python train.py --n_layer=10 --d_expert=176 --lr_router=0.000437 --head_dim=128 --vocab_size=8192 --norm_place="pre" --positions="learned" --parallel_block=false --init_std_down=0.0222 --weight_decay=0.15 --doc_mask=true --dataset="wikipedia_en"
Below are experts of layer 5 (counted from 0) of a mixture-of-experts language model. Rows are named up (a neuron's input weights, with its number), down (a neuron's output weights, with its number) and show model dimensions 288-335. Each number is 128 + 32 x the weight over its row's rms, rounded and kept within 0 to 255. Numbers have three digits each.
Before each expert's rows: "mostly gets" lists some tokens that are sent to it at least half of the time. This comes from a sample of Wikipedia text that the model never trained on.

# expert 11
mostly gets: " a", " an", " more", " other", " his", " him"
up0:095141179190121128153149085123075138121171118107155129168087136151161149167145079065151149141133109149135115146125143110162152127134082110178102
down0:143062116138133140149098101184123122114148118087097134130133118136157149157159116162124130092108064101170151159124150085132146139118082095145121
up1:122068081153130092132109101203201145151132108158128068125107070150116139133057130134095078138127133101156124084139169112138141116138163152191186
down1:107155129181130095170146098101150139111143134142127113118163201137107104143186151130142151069127096150163163142082118151059110137155119143087113
up2:087106221120154177148125204103175129100098167152118183145135154088124090173059146204106174088169156147103125118155141130103088155086144104096156
down2:172123107158190089120131111150099159086142103119165113153138130143137105043163150129126118144111159116175085140112061079100144097214130152116102

# expert 7
mostly gets: " con", " be", " un", " dis", " pre", "cor"
up0:127127156130128077156151131114136119164161073132072116138136151121176065178182107084120072140158126152058149145120138062120135103090091112108157
down0:153098181151078127168125136106112177112160163128169148129189109108162099171114139110109165125142114170118148120143134127135136122094150059160064
up1:094102204097114141120153078158126168164093113134070055159118123192094084126099072087129119087105162149102112207159118108126149071082130057160155
down1:093099117120098114103094143053138145130130114144089149095138105125121182115093094082106089087148151106078176171113105174124128184082187137166097
up2:137090153133126149076144118165231120073128095135122158123125109203102137145093106164140153047115126091188169112083117135136136087150196088073093
down2:143131126122093145123190088146125151101168135117115151153074181093169130073141129158146148125168109110096142115096118142145104113165115171060126

# expert 15
mostly gets: "ed", "y", "w", "d", "k", "z"
up0:100132146125149114114109141159160141139083101178170126109162149112107143132098168132145141145129177129089118084087144107131120129086050185091127
down0:112157145107102142142150152157089139145150097152109172151126115112105066107147121133136169131139142207125134071096121069153075106142148121141179
up1:116090148142120142114119173154172155090098197142140131194109119163120140108114119108131068135157162144128084098171126144158065122149112159054079
down1:142180183127126139116151120149137147146131121166164080165083059119145139134129083116153130123136165142113099130179129129125153130182139117137062
up2:103108183164109084157136101138155127175116079139105100175085159124143129145118092111143116133150129127160107111102084140099127087136174185092137
down2:096110156147078129139145100168160115177158105108041134120090099115118179105174157111136152112150187078097097105178150133094083093153166080121122

# expert 14
mostly gets: " time", " team", " years", " name", " career", " season"
up0:147116099077142127193164109122140122156117123118122096111136145150110079109128151127109124128187115146104133104126128130068105100130122120115103
down0:221096067131126104137111139084131157077154101093151083142113091132098101165100179121129174099134125163085154172155129098096119174070085137113179
up1:130117214137159179121116129104130103122097152139075123150126218122138060120104146079137125109167152139137122109125097134114131095138105118124129
down1:068155159141124127118101109060135129108120111136119156092134162116217135122132155167142144169139110161113127200098128095097156173165126082107130
up2:058132140084122146130185122139122118125114138089139110206072064123119160192137172106126109097098106157092090155131148099138148081155142088108143
down2:107092131080137145155166150129121080147099101077104130103106097173134091133107106085169156112084140129119134144152097124090150116080098089133123

# expert 10
mostly gets: "'", " film", " have", " album", " music", " book"
up0:117139129168136094132110103150118126172157146147111174146114209074162133183122127130142167193160101133106136067146118147120161173137095175087125
down0:108137187152119109141142182058098105123131139139111143169090142135073155122082108136117125154094151130121134124144150155153139125109111112109154
up1:054160161149158090100120091122183111116156153170164111111135176114117164132189146109107130109171112136123132117133073114116111096210056069130127
down1:058119102120127088098159122166136159118126080118176078139098090101127159164132075132099117117168091152092134141116075113099078134113146088189111
up2:139187176101079077169140125104096187165151066090157054179107156082087087098129132091136079177156140117108091111141103140131083168106107129155188
down2:142115149118137160087149076082066164114148123132129168128091122105123116112085116146156139155093144121204067138148078150154129090169074127100083

# expert 6
mostly gets: " A", " S", " B", " C", " W", " P"
up0:131104093106125110081089144177225115107149109121185119120174123141100128147130097133142106086113142090167175099098132126117143161166140102163148
down0:122137147094057098193137164115120096153150079205158149136115162147104114196129138133135132149122219168070111093112106092158094117153169197094150
up1:130165145109130138128137154082218126049152112168122112116145102137154165132120109167130112129146180100163136049099114160079070218116054122134102
down1:163101085166123139143176131156165146145091147117155165146150138150161138048121082114125073162160166104160047063099095108106109227173110166145069
up2:111150218094101174116116122077155108079111125135138124130156132142128137146083075135183137124151152171150104122100084139130108136125120127146106
down2:143109083184151114062104154067115098108111101146162102125079092173179076100114120115123109120130160137185137121100106149149202076152126128085078

# expert 12
mostly gets: "o", "e", "a", "ra", "la", "i"
up0:127087132112085117133133181067154130140129108168112164079122094090165145145113140136074174075106123150121135169074176109112136156111175104152079
down0:129191101136117087119042163106161129137117126050116133061115096086136081141152104153151114196098112040141100171117159150121104071071087120121093
up1:112069120136076166035141187149152129132083134138076104168130121214094165108162152100135119115127130145119112104133157180153051108149059076100120
down1:105087181111118176141127107111096127132148143010145092141181153114149147120143119111121154126156153111088129166174087111100133157103143085157092
up2:122118078149102143125201102138089125095092130072119106156147123153110106160198160072117146139132092136066034168106142109179108112161093130109161
down2:153115149115129156155159069082140112149144140131103112138175075117172152158156159119139204149153132142163199143093126119208145200091127091198096

# expert 9
mostly gets: "ia", "ya", "ji", "ko", "á", "ó"
up0:087145181185151121076160112137176170066104144094141132175175080116117149181166154134166166109121092109074111108154160065107137188157109070133104
down0:137138209125127134090115133117126107104080129085138148128156118123105118096135153125131114177204102133113173147149122064163094080129166098149092
up1:139123123175114120101135163089096119139117150117110145146081143124158102131164131142130114123166110154167158156112131151090100122136125197171084
down1:184162096151164147119081126082179144073104176099120152112123092086141118156114131145165137106156104103128139136100163135075091177143122147114101
up2:094149088191124133078106115113142165103105133135128112118128124124086143122093120127111069119141140160197103125148129122143209095093082105059057
down2:155180150075145113178153102124132105123094100148081137104101120152144153187145129109130153120151157170143096126131137041051124166103073153108100

# expert 0
mostly gets: " of", " from", " on", " for", " to", " into"
up0:137133088118124125132118155121187127145114118134163113131106119088153147132120089164108162155174138168122104112083099038117194126107143203182158
down0:099116128099166098166177152152132129168179133084103103138162100118052091125161130111109086164139087133154127166169091112103178180091177159173141
up1:090108111108132161112144127166119131202146111125125136086149113139163100142161119137147154173103084156146127107130114104095106147119151076146049
down1:130137147144097079103111073131152120132118105147111174192140161119156186115127143121119161146124135150065159150104091162168201112104153106104134
up2:096072110147147151131162121075159111092140125101136122165155139170167148164191105223145063102129069105109125141118130092090124112168150029073104
down2:156181134109077100121039091126081112148137098159107094068079111097141116118093080149154100126108136091089124144096095173130110166084116098146145

# expert 5
mostly gets: ",", " and", " which", "),", " that", ")."
up0:089156123108112136142132148131151114151123128182086171141130105151139126110161153167135122150149171110142142063181113197123108149139144102104135
down0:132103155161120156112136149150129144081132142119086093136098098088068129179091136169153095189154148156104116180167114093117080149084126070160094
up1:126147093127121143119122063123071139133122137111141168128136091121160102078150142183128133117112114132113085123124100133090146151130138095115124
down1:112163163169159086100149145203134123155154126107069116108131082093043102150139138114130140193111117079126117185157096153068157144128162134191106
up2:127084142125106117130095074140168154140043109174137167158117132091081131114130119114124163094174115172128137133135152000114084094148143104161155
down2:174167112156098099108104193085157162108137098093170139057081117130137099037134132130104078121179132064142093148120167167104108087080091168136121

# expert 3
mostly gets: " to", "|", " by", " for", " as", " in"
up0:107097154117089132131176173093144121181172114143120141121153112121152158156164113117124124144124112170144124154134133136157073210164088142167085
down0:134126090091105109173057142131109115124119163138118098091122135055131197091094146120108128111175161076098051087130109098063121138107117124143171
up1:098151145119073164093176147104103144139191163086136087223143048165094095144154180116106091106060062134163130102160140082136128136145124138167099
down1:135126109078136127170138150134151137116075056101121154038113117068146176067119114140139116115174215103149073179094089199113094093090094127137168
up2:092099107146107129123147120118113105082186072140022150142107170129139093159110131134170130141087103115139143107142132120143107061103177059134065
down2:164136120187167117058128117165089128109155123114157119141157139144109145202171184117133092141096099150141136114147094166120202113107178153064124

# expert 13
mostly gets: " m", " f", " ex", " b", " con", " di"
up0:138137093100118123164152120130165090178098103136115099097135135094117126124115129167134108137062097125166150122119100129046164178132150072157139
down0:191101102182137097148179074121180132090116136083118084149150120153120130103182170124117134115117072130118167112131198094111118146094133102156185
up1:099135114094143157078114178136154142215141106157132144135156101124124113119114104169132125108149145122142085095118086135120138129096186168148162
down1:161138189074113107138111099125162088177166141142094175154091173104182168131109085125138128109104169168176139145105115138136165162125082182100105
up2:126135134121139134105116110163104086159130118135125141084111067097106136135117150070169092154145114054099083147124135134142171130164093157132091
down2:087135070166139153102113153131118131116183094122123161107156149165157197138170112175111095126151184135102116125153074073136139105119158150109143

# expert 4
mostly gets: "\n", "==", " \"", "===", " ==", "\""
up0:142110134086113132143131183119133107131125167158118142102158130119146185164127093133090156091113107125169126126152114147127111090092145055118195
down0:173146172156141149138148097112104133163169130130149138146139130111102080153132144129148161113172049126147086129152111111071172131118157168110117
up1:087151128100165094150130132067085109132110145101179150099138116095120115174116100127141132134133109175163117149109097168135153147114103104080135
down1:113144118169162105068100089155137091176137156110173150090138114101140138112111180173131113120112125113167132115103060129135080137128131108102131
up2:046117116144118132106122110129103130137152124113142117145120107184168105138124134103091134078139121219144167218073106176075174160131132117117095
down2:142068121098104141160100112109109131118072096107187129139146106110240145164137137122119107111133134093104191101120157137153147119125109143055152

# expert 1
mostly gets: "′", "″", "°", " km", "---|---|---|---|", " cm"
up0:082101139051089113137126073133094142105155158130170120161151082183145107155129143077118102065103136113157126144153096090121143136117179135174159
down0:109159140110150107117119086114145117138100139096123113123055089101109111127127070126208123150120136160132132127107098200122104143085146103127121
up1:082126238085128117119140118174128111139172130157119141086106105102120098137103118114145138088196141096146134156148116159100111155070137099143172
down1:104161105111121140134111144093091114123108134095071131156036133136201098115107109090199084160134135112119136082121139170151139128131159100120121
up2:207116151057122034166139157111133082147116101112090134097152164125137138145131120113146107156147105119114168150168161119076108155103164092170160
down2:131125098127193130115199137131131097102138146093122119192176105125163131170144143092180164155090072126108197122136129135161100106077180099119164

# expert 8
mostly gets: " −", "·", " —", " Pts", " +", " SCO"
up0:162153154151108108170142106093172166156166140103146066135158177130124105141100122135092098116127100206148216139123115126074123137127102066130118
down0:171077157108165126129119109139127107098184116138168112145111169144090128105149145168143123153164119093125127111169099074111098153111155189115112
up1:131178130122118083151121137114087161124100137083129071136151092108122130123132103058115123135134115121097091109133179106101116143160074145157117
down1:114164130141112171128112130092145106156145150152099094102121144082111112154134126103192175088107139127112131134162090168151072123117059119085147
up2:160165144167123137129182123135160095115122145111149110110131143109095154206117097156073093117184122141127178178124154153139127152111097131103107
down2:123148109107128120133131124181168098144128088120114083106163115116085183098139101152097111191114083136144132097085128134165060110145148103084149

# expert 2
mostly gets: "9", "1", "2", "0", "8", "7"
up0:138120186116140108109114082137126164074063115105116128050136102117103101050110143129149107129097096147144071143126134122080149126135133084179115
down0:160157128139145102158159106128122079134106133184102118078096081128109115123148133198117172118109043133086100099142127172109110151162134066113169
up1:126088132172061165115141135177112085130146186155146087164136138175130124169075040101095125139142090088188106140139158097085061119059091126127094
down1:110109074185177168133167162194134174109108118086151157170165088147150158122129150122129125151140096172123143146166102208148137116141107150114158
up2:133125188127096180163142115134131206053158187113102146161169103132146099114117178136081055127175133142145157127087092127095071088132126135174133
down2:122154168116130142161146128083057090175139156127112105144132139133119159138123133185150127134112075124173082102097114146130162156105154134145206